From a checkpoint of a small mixture-of-experts model trained on Wikipedia.
Training: a variant of Muon for the experts, 9941 steps.
Below are experts of layer 6 (counted from 0) of a mixture-of-experts language model. Rows are named router (the router's row for the expert), up (a neuron's input weights, with its number) and show model dimensions 224-447. Each number is 50 + 12 x the weight over its row's rms, rounded and kept within 0 to 99.
After each expert's rows: a language model's description of what the expert responds to; "gets" lists some tokens that make up at least twice as much of what it gets as of all text. This comes from a sample of Wikipedia text that the model never trained on. Tokens count by the router's weight.

# expert 3
router:34 29 44 31 59 67 52 59 52 40 24 74 29 49 57 39 43 43 40 48 43 50 63 50 28 59 27 42 51 55 54 57 58 56 67 41 33 50 43 42 39 35 51 44 44 44 34 30 55 25 65 51 61 34 43 49 47 52 42 53 29 43 64 65 43 57 43 32 48 33 47 39 65 67 49 56 72 43 63 48 49 44 42 53 46 75 64 52 46 53 45 64 31 29 40 43 43 20 62 40 57 46 54 53 59 63 51 69 58 49 51 67 49 44 38 29 43 23 47 57 51 39 39 45 39 49 63 65 42 44 50 42 56 85 56 59 55 54 54 50 49 54 64 29 57 72 61 35 59 31 56 43 63 57 62 52 37 51 45 40 52 78 63 38 54 64 69 55 44 73 83 34 48 52 53 38 59 55 45 46 41 61 46 33 53 28 47 38 61 51 29 57 69 44 59 44 29 43 49 64 57 52 27 68 51 48 55 45 53 40 56 52 57 60 60 64 47 67 33 24 46 53 36 71
up0:62 36 47 32 80 48 41 34 54 48 53 57 46 52 51 59 31 28 26 50 40 41 50 59 61 59 34 41 39 51 39 73 75 54 41 70 56 53 43 32 18 38 49 35 53 46 55 44 65 60 48 49 51 71 62 33 46 60 68 60 59 81 21 48 30 50 52 27 43 53 47 52 51 62 61 25 56 60 38 37 34 47 57 50 54 49 70 50 50 54 61 50 66 41 45 53 44 53 60 48 42 62 59 46 56 31 59 42 45 55 39 60 51 70 48 45 55 56 35 46 54 52 35 47 45 36 55 40 64 35 60 42 74 46 64 72 47 59 35 41 59 48 61 63 38 37 42 51 36 70 48 64 44 38 18 41 45 34 50 55 43 57 56 27 38 61 27 49 44 50 50 43 34 72 68 52 59 74 36 33 45 54 19 49 47 43 49 40 82 55 50 64 40 54 23 56 46 34 74 50 43 60 40 51 44 40 39 23 58 40 65 59 46 64 44 61 37 60 39 51 51 34 66 46
Description: Verb-object prepositions. Prepositions and transitive verbs linking an action to its object in narrative prose, such as heard about, denied, repel, solution of.
gets: " of", " on", " for", " over", " about", " with"

# expert 54
router:62 42 40 60 45 25 64 23 49 44 68 59 39 47 59 52 65 40 56 38 65 54 36 70 66 54 40 40 31 65 53 60 60 37 51 53 45 42 47 55 40 44 52 31 51 41 60 58 68 60 43 36 56 55 59 63 50 43 63 32 81 53 17 68 47 33 52 66 30 41 41 38 49 57 39 57 51 33 52 39 62 33 32 34 54 53 58 54 41 62 57 53 40 38 51 44 58 59 30 35 55 60 35 58 58 63 50 37 44 54 32 65 40 60 32 40 60 35 49 46 45 56 57 59 46 32 63 54 44 38 56 36 45 37 55 50 63 61 52 60 48 37 52 55 77 40 50 35 40 46 49 31 38 68 32 58 59 40 56 63 44 37 49 63 38 57 48 45 60 51 67 57 54 46 49 44 37 71 51 47 53 24 53 67 79 47 41 64 70 34 38 36 67 32 33 56 34 41 64 37 37 36 55 36 54 43 59 61 54 45 41 39 48 46 35 56 67 53 46 62 40 42 73 45
up0:53 71 61 42 42 65 49 55 65 50 53 37 50 64 49 50 44 52 57 41 44 51 43 33 59 26 56 42 34 48 57 40 46 50 61 51 44 51 72 68 54 45 75 61 64 50 73 43 44 58 60 60 22 55 66 51 42 55 44 56 20 60 44 65 37 43 33 45 42 52 54 53 65 46 44 45 54 21 60 42 39 35 41 49 61 41 53 65 48 43 49 27 33 57 56 30 55 37 38 47 64 74 20 46 47 35 56 46 51 51 47 54 46 39 63 38 68 58 59 42 45 48 64 59 46 63 56 38 23 34 61 27 56 34 38 44 61 65 60 54 58 50 56 56 54 48 43 36 48 64 32 41 58 52 50 41 70 61 37 59 62 36 27 25 58 47 34 32 60 58 43 56 60 55 60 77 41 35 46 62 50 49 46 44 22 22 49 50 50 67 56 40 69 65 51 26 36 55 38 54 49 59 55 61 43 62 48 54 56 49 51 47 46 42 56 39 63 33 63 42 50 59 53 54
Description: Definite article after prepositions. The and possessive determiners his, their, its following prepositions like of, in, to, before words such as first, same, United.
gets: " the", " his", " The", " their", " its", "The"

# expert 60
router:25 42 42 54 63 41 64 51 78 45 35 47 53 58 47 64 38 41 51 41 65 65 54 67 61 48 46 59 43 45 57 56 54 73 60 53 56 53 58 52 61 28 50 50 70 41 46 72 68 68 21 36 52 50 64 77 50 48 55 63 34 51 39 32 49 45 42 75 48 35 41 30 55 54 27 59 24 73 47 41 81 84 43 43 52 51 50 45 51 71 43 63 61 61 50 47 77 35 53 47 47 32 52 50 49 58 41 68 41 68 39 63 63 62 48 28 39 39 48 53 39 67 56 38 68 51 44 45 32 61 61 49 63 35 45 43 58 46 39 44 34 46 57 50 34 59 48 63 47 57 65 66 36 45 48 56 50 40 34 56 27 59 43 61 60 57 39 53 55 49 65 51 40 53 44 55 66 49 49 53 73 46 35 52 27 58 65 49 68 56 47 37 75 48 42 40 60 42 37 24 45 51 47 45 36 50 42 61 66 66 66 66 41 26 58 42 72 63 67 30 59 68 74 62
up0:47 24 42 41 43 52 66 72 38 48 72 41 28 57 47 53 67 59 29 31 51 47 33 49 66 69 47 58 59 65 42 57 60 44 38 50 67 57 51 48 66 51 48 41 60 49 51 40 43 36 62 65 42 37 44 60 42 54 55 70 36 33 46 63 64 57 47 48 25 60 45 60 63 55 53 59 45 64 66 37 45 50 44 34 54 55 54 62 77 49 48 38 47 60 55 40 59 44 57 48 65 44 64 49 51 52 50 33 35 37 63 70 73 40 43 29 48 62 49 44 49 56 65 55 50 29 42 36 55 62 77 58 59 52 39 36 52 51 52 52 31 36 57 37 56 61 37 53 54 52 67 50 45 47 55 20 35 42 49 43 59 31 45 41 55 35 51 58 62 39 64 46 35 40 35 49 66 50 48 42 44 49 53 39 77 40 73 55 43 43 39 50 61 26 46 39 39 53 52 45 38 61 60 54 47 60 70 57 37 65 55 58 50 41 57 77 51 50 46 59 47 51 41 41
Description: Field separators after labels. Pipes, colons and dashes right after a team, name or country label in tables and result lists, such as Milwaukee Bucks |, Bacoor City:.
gets: " |", ":", " –", " -", ";", "):"

# expert 8
router:47 48 49 68 46 50 49 37 61 33 47 31 72 54 50 57 27 60 25 48 50 58 54 49 28 75 72 56 45 53 34 60 54 58 54 65 44 56 53 50 62 52 51 64 65 75 57 51 45 75 42 49 52 51 70 66 35 46 51 65 26 37 51 51 51 68 39 33 72 68 45 36 52 54 57 46 54 37 28 54 43 57 60 57 45 48 35 38 72 47 47 49 44 63 49 59 43 45 44 61 56 54 52 52 44 46 45 46 45 22 31 54 48 71 80 35 48 31 38 51 43 41 40 24 54 56 48 63 39 62 92 52 46 56 50 74 64 48 77 45 65 50 40 55 42 59 31 62 50 34 39 48 46 44 51 45 36 27 56 58 51 42 55 41 52 45 36 43 46 37 36 55 54 50 44 40 43 64 70 67 44 52 47 60 45 69 54 59 59 35 50 55 35 36 42 59 70 70 56 35 34 26 40 53 54 40 55 54 48 45 57 47 21 51 33 53 58 41 52 61 55 43 43 61
up0:65 54 50 69 48 67 55 48 48 58 71 50 69 65 59 47 68 34 51 62 37 58 59 68 58 66 36 35 57 36 33 48 62 57 55 34 51 41 75 54 46 46 42 55 62 69 64 19 33 28 41 57 70 28 28 52 48 58 78 48 58 55 29 50 73 60 61 67 63 56 60 47 42 68 59 29 44 43 76 65 62 52 47 43 56 71 45 66 58 59 36 54 36 55 60 44 51 37 59 41 64 14 34 55 57 41 53 49 42 41 38 24 48 63 77 30 74 46 57 37 60 59 68 39 32 51 57 51 61 63 55 49 43 35 58 48 49 39 46 64 46 42 33 46 54 58 46 52 46 45 67 73 32 45 49 46 49 54 70 53 67 46 44 54 55 76 43 69 58 47 59 53 51 23 41 66 44 44 52 26 40 58 46 36 60 68 70 41 64 45 55 57 36 52 31 40 39 66 56 62 48 53 50 37 68 48 36 62 58 59 41 26 38 68 55 51 56 40 48 27 34 54 44 53
Description: Clause-linking conjunctions. Connectives joining clauses or adding people in biographies and film or music articles, such as while, with, and, married, plus table pipes.
gets: " with", " while", " |", " and", " by", " married"

# expert 56
router:18 42 26 74 59 44 63 45 74 51 44 30 69 49 58 65 24 51 35 37 55 57 65 31 46 73 65 57 50 43 36 63 48 60 44 43 38 77 57 51 52 42 60 56 61 63 44 69 53 47 36 43 54 56 66 59 59 78 41 67 27 57 65 49 57 63 44 41 66 59 46 59 53 42 31 27 36 57 27 87 82 70 39 53 22 66 47 34 54 53 47 67 62 69 57 65 52 36 32 55 32 46 48 42 58 55 64 75 57 41 33 66 44 64 48 33 51 42 42 50 44 38 53 49 41 35 41 51 41 56 70 32 61 51 51 51 71 49 43 55 51 71 61 54 47 67 40 38 48 26 44 39 63 43 51 57 42 38 49 59 41 41 56 36 60 43 30 39 47 35 52 54 44 55 42 43 68 52 58 46 72 43 44 27 42 51 35 33 52 56 56 45 64 46 54 52 59 53 60 34 55 43 52 51 51 49 36 58 54 49 72 46 58 57 53 30 69 45 41 51 52 47 30 60
up0:47 59 50 48 46 45 55 48 45 55 46 32 47 41 72 55 50 47 40 46 44 54 56 44 59 48 49 70 71 38 23 56 57 64 54 55 49 48 68 46 46 61 48 61 54 44 45 50 52 46 55 65 47 33 19 54 49 34 68 49 51 48 61 49 47 58 50 66 55 70 75 34 47 48 41 59 54 46 31 74 56 69 36 44 47 44 44 56 58 55 60 36 78 62 49 49 47 62 55 55 49 31 34 43 48 43 46 41 77 58 44 42 57 52 39 39 59 50 55 32 54 27 81 41 26 46 36 60 44 52 54 49 51 52 70 64 40 45 59 34 61 51 68 68 51 56 55 46 57 60 50 61 23 48 49 49 37 45 62 47 50 44 49 65 35 66 59 43 44 50 19 58 37 49 60 44 23 48 46 63 41 32 35 48 50 39 32 47 48 36 62 35 11 48 46 20 51 81 53 61 33 49 49 71 57 49 62 66 37 48 48 60 41 48 50 74 46 40 61 66 44 42 39 31
Description: Credit field separators. Colons, pipes and "by" introducing credited names or titles in film, album and works listings, such as "Producer:", "Written by:", "collection by".
gets: " |", ":", " of", " by", " on", " for"

# expert 30
router:63 47 71 48 50 43 50 52 56 64 48 68 59 61 35 50 52 37 44 53 48 56 52 34 59 46 41 47 58 58 53 52 33 64 52 43 38 50 65 41 60 43 49 23 53 48 56 31 57 54 61 33 38 64 67 76 61 44 33 29 70 42 44 67 41 55 58 54 42 44 49 62 51 42 26 58 45 56 44 47 43 55 62 43 67 27 40 36 70 39 68 50 68 47 59 46 69 52 48 41 65 64 19 63 54 50 63 39 50 47 31 35 46 27 36 62 67 41 54 63 53 64 76 60 61 41 35 55 47 54 51 39 58 70 62 54 72 39 42 42 36 55 42 65 47 38 58 32 42 60 57 39 40 75 51 54 70 48 51 51 73 36 43 52 88 58 60 48 41 43 35 43 46 48 41 51 39 56 42 59 48 55 65 51 56 53 61 40 38 34 50 61 42 41 31 59 51 35 46 49 46 35 61 41 58 60 62 44 67 39 47 38 23 46 53 58 55 40 51 53 41 48 64 47
up0:67 41 65 40 52 44 50 49 33 51 66 54 66 30 43 37 60 46 62 47 49 56 51 55 57 58 38 38 54 28 53 53 56 63 59 35 54 35 57 74 79 49 50 51 47 47 38 52 42 51 36 49 35 44 59 52 35 44 40 46 30 58 43 59 41 35 51 46 28 50 34 52 54 48 42 65 42 37 47 52 38 58 37 26 76 40 69 59 27 41 69 48 57 34 58 53 38 37 56 33 49 55 30 57 50 25 79 39 62 59 40 49 63 58 52 34 55 42 39 68 75 58 40 53 66 53 25 58 46 50 67 28 45 40 34 35 38 60 39 50 53 63 54 36 58 53 54 23 53 63 51 31 67 46 42 69 64 30 35 58 77 39 45 55 47 39 36 36 42 28 63 48 57 51 16 55 35 55 60 48 62 36 49 54 58 42 54 43 59 61 45 45 68 32 55 47 57 41 58 53 58 32 30 56 57 44 51 29 59 64 49 64 49 49 41 45 45 34 33 51 47 40 75 51
Description: Sentence and article openers. First tokens of articles, sections and sentences, such as The, This, Although and = after title lines, plus sentence-final periods.
gets: " The", "The", " the", ".", "=", ","

# expert 62
router:50 50 29 55 72 50 41 59 63 51 51 29 59 57 48 55 55 52 40 53 42 43 41 58 55 55 57 75 54 66 37 41 39 53 40 56 31 39 54 49 59 35 48 40 39 45 45 42 53 83 50 29 50 48 56 42 68 49 61 71 43 66 54 37 32 59 32 51 63 49 37 38 58 49 65 39 57 36 67 47 55 57 52 46 49 45 61 45 49 65 55 53 66 64 55 46 59 71 47 47 66 66 34 53 54 43 36 60 49 53 44 61 43 67 46 33 36 41 34 67 53 66 36 51 29 54 68 61 40 63 67 70 57 35 33 58 50 34 43 47 75 59 55 58 49 43 63 34 37 59 35 47 45 42 37 50 59 55 48 43 45 38 66 61 27 44 54 64 44 49 54 60 57 72 50 72 54 54 69 50 65 21 55 62 74 65 46 50 64 38 64 56 53 22 42 65 63 35 57 38 46 56 74 61 55 27 29 57 74 60 56 65 52 35 47 51 58 54 43 53 47 32 39 49
up0:59 56 41 46 60 47 43 67 38 53 44 50 39 48 37 29 58 54 52 49 47 32 47 43 55 28 53 45 89 61 50 49 51 63 28 51 63 30 52 56 63 54 54 58 54 57 62 44 56 69 31 61 66 51 68 56 44 61 54 29 58 40 53 38 52 64 35 47 22 62 34 68 50 57 59 54 33 58 66 68 64 51 53 46 51 54 46 31 45 73 65 41 57 68 51 31 50 56 44 64 53 36 67 51 41 42 56 26 53 50 63 35 37 41 48 27 47 55 63 53 50 29 38 49 47 44 56 44 56 47 40 30 54 48 52 31 64 68 71 36 57 70 31 51 52 62 50 36 42 51 36 56 57 55 40 36 54 58 54 41 28 53 47 48 41 58 33 46 64 56 66 27 49 41 48 58 58 40 37 48 34 49 66 58 55 54 50 45 53 65 51 40 58 49 63 45 69 40 67 42 41 59 31 51 46 34 39 55 54 40 18 34 55 56 63 44 62 28 53 33 46 45 52 56
Description: Prepositions before noun phrases. "the" after prepositions and "from", "between", "among" introducing ranges or origins, such as "from 18 to", "line from Carlisle", "in the 1990s".
gets: " the", " from", " between", " of", " by", " From"